python train.py --d_shared_expert=64 --normalize_top_k=true --routed_scale=1.0 --balance_loss=0.00365 --norm_eps=1e-05 --attn_scale=0.125 --init_std_down=0.0 --optimizer="muon_variant" --lr_head=0.0131 --decay_shape="linear" --final_lr_fraction=0.0 --doc_mask=true
Below are experts of layer 4 (counted from 0) of a mixture-of-experts language model. Rows are named gate (a neuron's input weights, with its number), up (a neuron's input weights, with its number) and show model dimensions 0-223. Each number is 200 + 30 x the weight over its row's rms, rounded and kept within 0 to 999.
Before each expert's rows: a language model's description of what the expert responds to. This comes from a sample of Wikipedia text that the model never trained on.

# expert 63
It responds to: Function words, physical nouns
gate0,246,220,132,249,216,263,224,189,247,270,218,209,231,187,182,155,244,247,162,199,188,207,230,178,213,167,180,181,198,160,207,202,209,214,195,203,196,219,221,175,206,209,228,178,186,168,183,239,189,143,245,170,188,209,144,145,193,211,145,193,174,182,230,165,193,164,245,235,238,141,236,172,137,234,207,219,183,222,192,185,189,197,176,147,167,214,167,161,224,207,201,224,225,225,254,197,206,180,241,187,179,195,201,265,182,255,208,166,227,224,199,191,207,183,253,241,165,227,174,179,213,175,176,229,217,149,200,237,223,188,214,149,229,172,181,165,222,233,202,240,206,207,176,253,185,221,174,270,185,220,247,152,141,205,211,226,209,165,248,197,224,193,220,189,229,190,233,209,235,185,213,212,155,228,226,201,177,221,215,232,173,196,204,184,162,185,246,182,227,173,183,247,209,178,196,148,152,166,197,189,237,165,185,226,235,226,188,219,261,269,225,176,228,217,223,213,194,206,201,202,154,183,183,246
up0,173,144,164,242,156,209,239,158,219,219,199,197,163,196,187,183,175,222,182,209,165,195,220,223,200,186,193,192,259,176,194,255,171,207,215,240,244,191,236,194,202,221,178,150,216,174,204,199,156,154,197,248,211,227,177,181,198,201,198,168,206,179,206,202,210,237,169,159,144,249,247,156,166,119,213,225,198,259,232,163,219,246,246,246,219,171,233,215,209,227,253,151,229,214,238,187,206,257,204,213,238,206,232,215,194,200,293,201,185,182,211,229,154,207,163,201,247,242,195,197,210,136,220,211,234,244,233,174,213,144,196,151,150,189,204,184,226,170,204,198,193,176,181,183,232,229,227,196,214,164,167,191,182,188,158,242,213,182,221,204,225,143,132,193,158,202,207,182,222,192,231,209,144,246,199,209,145,202,213,246,197,192,230,198,253,237,227,213,222,199,240,206,189,213,203,224,208,200,267,184,147,183,220,215,190,197,213,201,208,195,173,224,131,174,169,168,220,213,153,226,168,197,216,208
gate1,198,248,166,190,165,205,192,177,211,168,184,210,209,196,160,186,193,173,196,163,180,176,196,234,172,194,148,216,223,161,163,167,108,192,238,224,178,187,192,226,166,213,172,206,204,146,203,213,221,212,182,191,201,199,207,220,117,216,162,184,155,222,196,240,218,218,233,188,203,254,183,168,182,190,226,241,237,189,252,214,179,175,161,155,252,206,238,178,232,219,247,154,232,216,201,185,182,168,190,204,173,183,222,154,133,213,135,202,145,233,220,187,116,210,156,218,186,201,208,153,196,173,198,232,229,192,238,209,150,218,190,191,221,235,247,192,155,197,251,241,207,207,177,244,179,218,200,221,225,248,190,205,199,190,241,183,224,220,231,235,176,186,171,179,139,209,244,146,203,177,179,180,216,208,208,285,212,224,235,213,195,258,163,209,206,218,169,170,211,205,246,192,181,162,228,232,221,192,198,156,147,151,181,172,202,214,178,190,159,216,228,167,201,173,197,150,253,160,235,202,187,229,195,229
up1,215,198,207,188,189,235,204,246,197,208,230,178,197,222,216,123,244,246,213,159,199,225,180,166,203,178,148,161,148,212,173,177,184,248,213,201,143,256,181,213,195,246,236,204,272,231,250,236,179,177,165,206,239,197,197,213,209,213,184,242,221,207,212,166,264,186,228,201,185,209,234,241,205,176,238,219,201,177,163,227,226,236,200,152,211,161,153,218,154,234,195,187,182,199,191,249,199,198,187,278,249,264,160,226,116,215,233,161,205,205,192,179,260,198,251,170,243,200,235,182,219,126,205,218,167,203,199,213,251,203,196,200,236,205,227,211,251,201,249,212,174,196,159,200,245,180,159,236,179,183,172,185,181,184,164,228,220,189,211,247,200,162,192,148,191,217,200,217,178,202,214,186,187,238,232,175,191,172,150,169,198,194,251,197,231,232,237,187,191,190,179,208,236,230,192,191,212,219,222,153,195,157,218,172,202,225,234,262,203,184,187,240,192,144,203,206,189,209,216,207,262,190,226,179

# expert 19
It responds to: Personal given names
gate0,148,219,213,197,209,221,240,195,176,257,233,252,138,169,174,200,216,191,211,200,167,157,164,215,206,185,201,245,232,178,157,149,176,152,182,180,249,193,186,168,170,183,173,267,209,181,173,240,187,192,193,217,187,173,217,241,270,242,184,222,163,206,193,229,133,197,131,226,170,218,144,218,162,228,198,184,232,120,146,169,174,216,203,187,208,240,172,194,177,180,199,177,213,233,167,196,240,237,220,197,185,206,214,163,231,215,169,219,238,236,211,242,164,228,216,241,207,194,260,164,200,182,209,213,173,203,207,239,196,164,208,196,208,238,208,205,173,189,184,257,222,216,163,221,219,253,243,152,161,163,237,186,175,225,191,217,164,233,202,212,155,178,205,159,182,181,230,214,190,182,132,176,193,201,228,209,228,215,201,228,214,120,173,244,152,231,184,258,199,179,204,218,220,188,236,196,170,182,204,181,169,183,220,156,288,255,204,211,182,204,181,190,182,171,206,213,230,220,205,180,176,192,205,169
up0,166,174,227,212,226,176,196,233,253,224,193,246,148,127,152,197,209,180,224,193,186,191,203,198,187,201,218,190,203,208,237,190,253,182,194,209,241,199,223,188,191,180,235,258,179,194,234,212,210,176,188,139,173,197,121,212,180,219,167,168,179,187,229,180,210,178,196,258,173,223,137,206,258,253,144,214,223,148,184,188,234,221,201,211,235,169,207,227,203,199,226,207,229,200,200,141,209,240,177,246,220,225,210,189,218,213,192,176,221,180,188,209,246,298,196,204,149,221,196,212,178,207,289,181,184,195,230,197,192,247,191,260,215,220,202,233,182,216,226,243,208,175,224,188,227,204,112,157,228,139,243,133,237,171,178,213,137,200,205,218,190,210,208,213,255,216,154,203,170,228,212,175,170,208,220,234,218,253,182,240,195,192,230,206,176,161,212,194,209,219,219,188,194,176,214,247,180,195,179,180,185,215,207,150,194,243,176,169,235,186,183,139,201,192,187,220,209,161,179,187,204,254,230,213
gate1,167,195,200,212,208,212,167,196,226,191,144,198,221,193,200,186,219,187,236,164,188,207,212,210,178,200,218,249,162,172,235,255,219,205,214,142,189,191,187,232,205,173,197,200,212,181,170,180,149,152,212,163,222,235,184,221,159,214,185,189,156,191,187,171,230,190,244,204,136,213,206,144,183,192,239,142,186,196,209,253,167,167,238,186,228,155,233,283,223,193,194,181,160,194,162,154,230,217,207,195,229,230,179,205,236,188,187,173,173,201,261,206,271,238,258,185,179,151,206,198,210,185,225,195,196,178,198,247,224,206,178,225,171,230,197,168,185,178,221,175,158,211,247,178,177,263,280,183,222,229,186,185,179,208,159,197,209,183,262,171,163,194,230,210,183,159,252,189,201,236,187,244,166,225,181,235,180,216,227,206,215,210,223,227,219,257,270,176,242,153,198,206,206,192,182,167,195,142,206,202,234,256,236,176,238,191,207,210,148,242,195,215,205,191,232,261,167,227,193,178,127,161,218,203
up1,220,173,215,167,174,216,180,203,158,222,219,176,191,179,155,159,206,143,222,125,153,180,186,151,201,219,204,193,208,184,176,213,230,240,188,251,220,257,198,189,183,228,162,150,190,245,245,173,237,254,199,182,196,169,241,200,194,175,209,180,169,189,234,168,246,193,245,191,196,211,204,225,175,218,220,187,192,243,222,198,266,197,187,160,180,229,196,155,160,200,204,161,206,200,230,249,182,174,165,142,280,259,242,204,191,204,263,195,236,158,215,207,199,207,169,165,186,179,191,182,197,197,231,197,196,186,280,151,204,249,158,178,193,199,144,204,259,191,203,145,199,179,180,204,187,176,196,230,149,181,181,209,211,184,195,241,205,227,261,190,210,157,187,202,172,159,196,191,254,250,200,216,211,186,164,166,193,224,194,154,234,169,179,156,166,202,150,216,199,172,174,187,208,183,211,206,235,242,187,247,134,224,195,231,225,210,192,196,169,181,141,152,180,218,181,197,145,189,231,240,189,188,227,179

# expert 2
It responds to: Months, cities, first names
gate0,196,209,160,202,192,198,212,205,225,191,252,188,256,179,212,151,194,204,250,198,149,234,186,203,208,233,237,218,184,184,211,265,242,252,203,224,204,219,190,209,237,171,238,144,174,213,253,195,167,210,232,166,242,131,239,185,196,162,155,186,158,140,186,202,247,181,194,158,198,162,168,202,198,179,241,202,186,222,168,178,172,145,193,233,190,206,212,191,233,221,280,236,146,170,185,204,187,205,169,181,198,211,255,226,132,149,202,219,199,200,243,178,158,173,246,218,198,180,175,182,192,176,154,283,206,252,196,219,214,210,168,254,211,191,200,183,209,200,210,175,230,270,163,218,205,201,181,187,222,221,204,167,213,223,211,218,163,207,237,165,198,165,244,162,213,174,172,164,214,257,209,205,181,237,245,227,203,193,256,216,189,158,234,174,205,189,174,148,203,187,230,172,201,184,174,191,159,235,188,194,183,226,243,204,255,220,224,151,147,187,203,202,214,176,238,131,182,210,202,191,230,205,231,225
up0,233,215,196,240,215,225,185,172,176,188,195,193,199,220,187,239,256,155,157,171,147,203,228,168,198,194,201,190,256,207,162,173,212,225,252,202,209,264,184,186,188,172,226,221,209,209,142,131,226,164,161,239,269,214,235,139,210,242,154,197,209,205,207,233,172,177,194,169,201,253,179,223,201,165,232,166,211,208,200,191,219,197,216,270,278,207,188,240,217,178,188,185,245,241,239,173,237,191,198,220,165,272,208,215,175,180,174,166,170,250,176,202,204,193,245,188,172,231,226,153,208,230,218,180,214,217,201,191,205,237,235,154,197,185,246,217,187,171,199,175,201,220,220,165,206,173,223,238,202,187,205,180,245,151,161,202,229,233,190,144,198,217,241,172,188,205,161,254,227,213,218,223,178,157,237,199,192,207,148,202,178,243,179,171,244,169,274,154,170,219,197,208,173,181,204,231,195,195,160,182,187,230,163,224,188,198,215,231,236,199,175,170,195,218,171,241,156,204,165,259,203,130,202,171
gate1,157,241,228,149,167,169,239,121,226,231,181,209,195,224,169,236,181,187,230,212,158,183,223,194,224,204,178,222,201,178,170,240,272,208,193,198,139,210,242,168,177,233,222,206,171,184,196,193,181,183,215,193,211,107,166,177,246,200,181,225,209,179,192,203,226,205,219,224,219,189,238,237,179,284,186,118,217,190,216,232,168,198,173,253,214,191,218,185,210,213,161,146,225,192,235,190,248,174,190,158,197,164,210,157,260,212,201,201,208,229,184,190,175,210,145,212,184,186,234,191,204,195,230,222,191,189,135,181,158,169,201,203,177,133,206,142,208,263,223,230,119,208,205,212,182,236,156,236,179,212,223,171,210,190,189,181,200,172,184,189,194,229,186,176,174,234,233,225,250,204,181,158,166,180,202,203,194,201,193,229,145,209,231,178,175,252,173,149,192,186,229,214,182,170,184,215,203,158,261,221,154,193,213,185,146,183,210,183,191,144,254,186,176,193,188,223,155,206,234,215,199,183,231,203
up1,272,201,184,167,182,184,168,223,187,209,212,202,178,194,210,214,200,216,251,195,174,185,208,201,226,206,216,173,185,188,209,194,213,166,206,231,152,165,161,159,186,258,221,226,170,228,209,220,270,209,247,187,223,211,202,222,216,223,175,236,201,187,126,159,198,151,187,207,230,149,190,206,202,197,193,225,158,197,179,206,206,213,185,168,279,193,180,148,185,216,175,184,157,157,191,234,184,232,180,184,265,171,245,199,204,239,210,266,260,193,208,165,181,186,227,182,228,153,193,195,193,258,199,230,135,223,237,241,185,195,268,197,198,195,244,200,242,189,225,177,220,229,217,182,187,251,179,254,198,150,196,176,216,219,238,194,179,238,213,156,223,179,233,208,195,265,221,205,190,220,167,211,206,177,207,186,174,177,184,235,193,158,186,193,203,204,185,200,223,173,191,249,247,205,184,202,209,145,206,225,184,117,233,164,284,200,237,199,238,228,173,215,191,167,201,274,267,196,203,215,226,178,232,154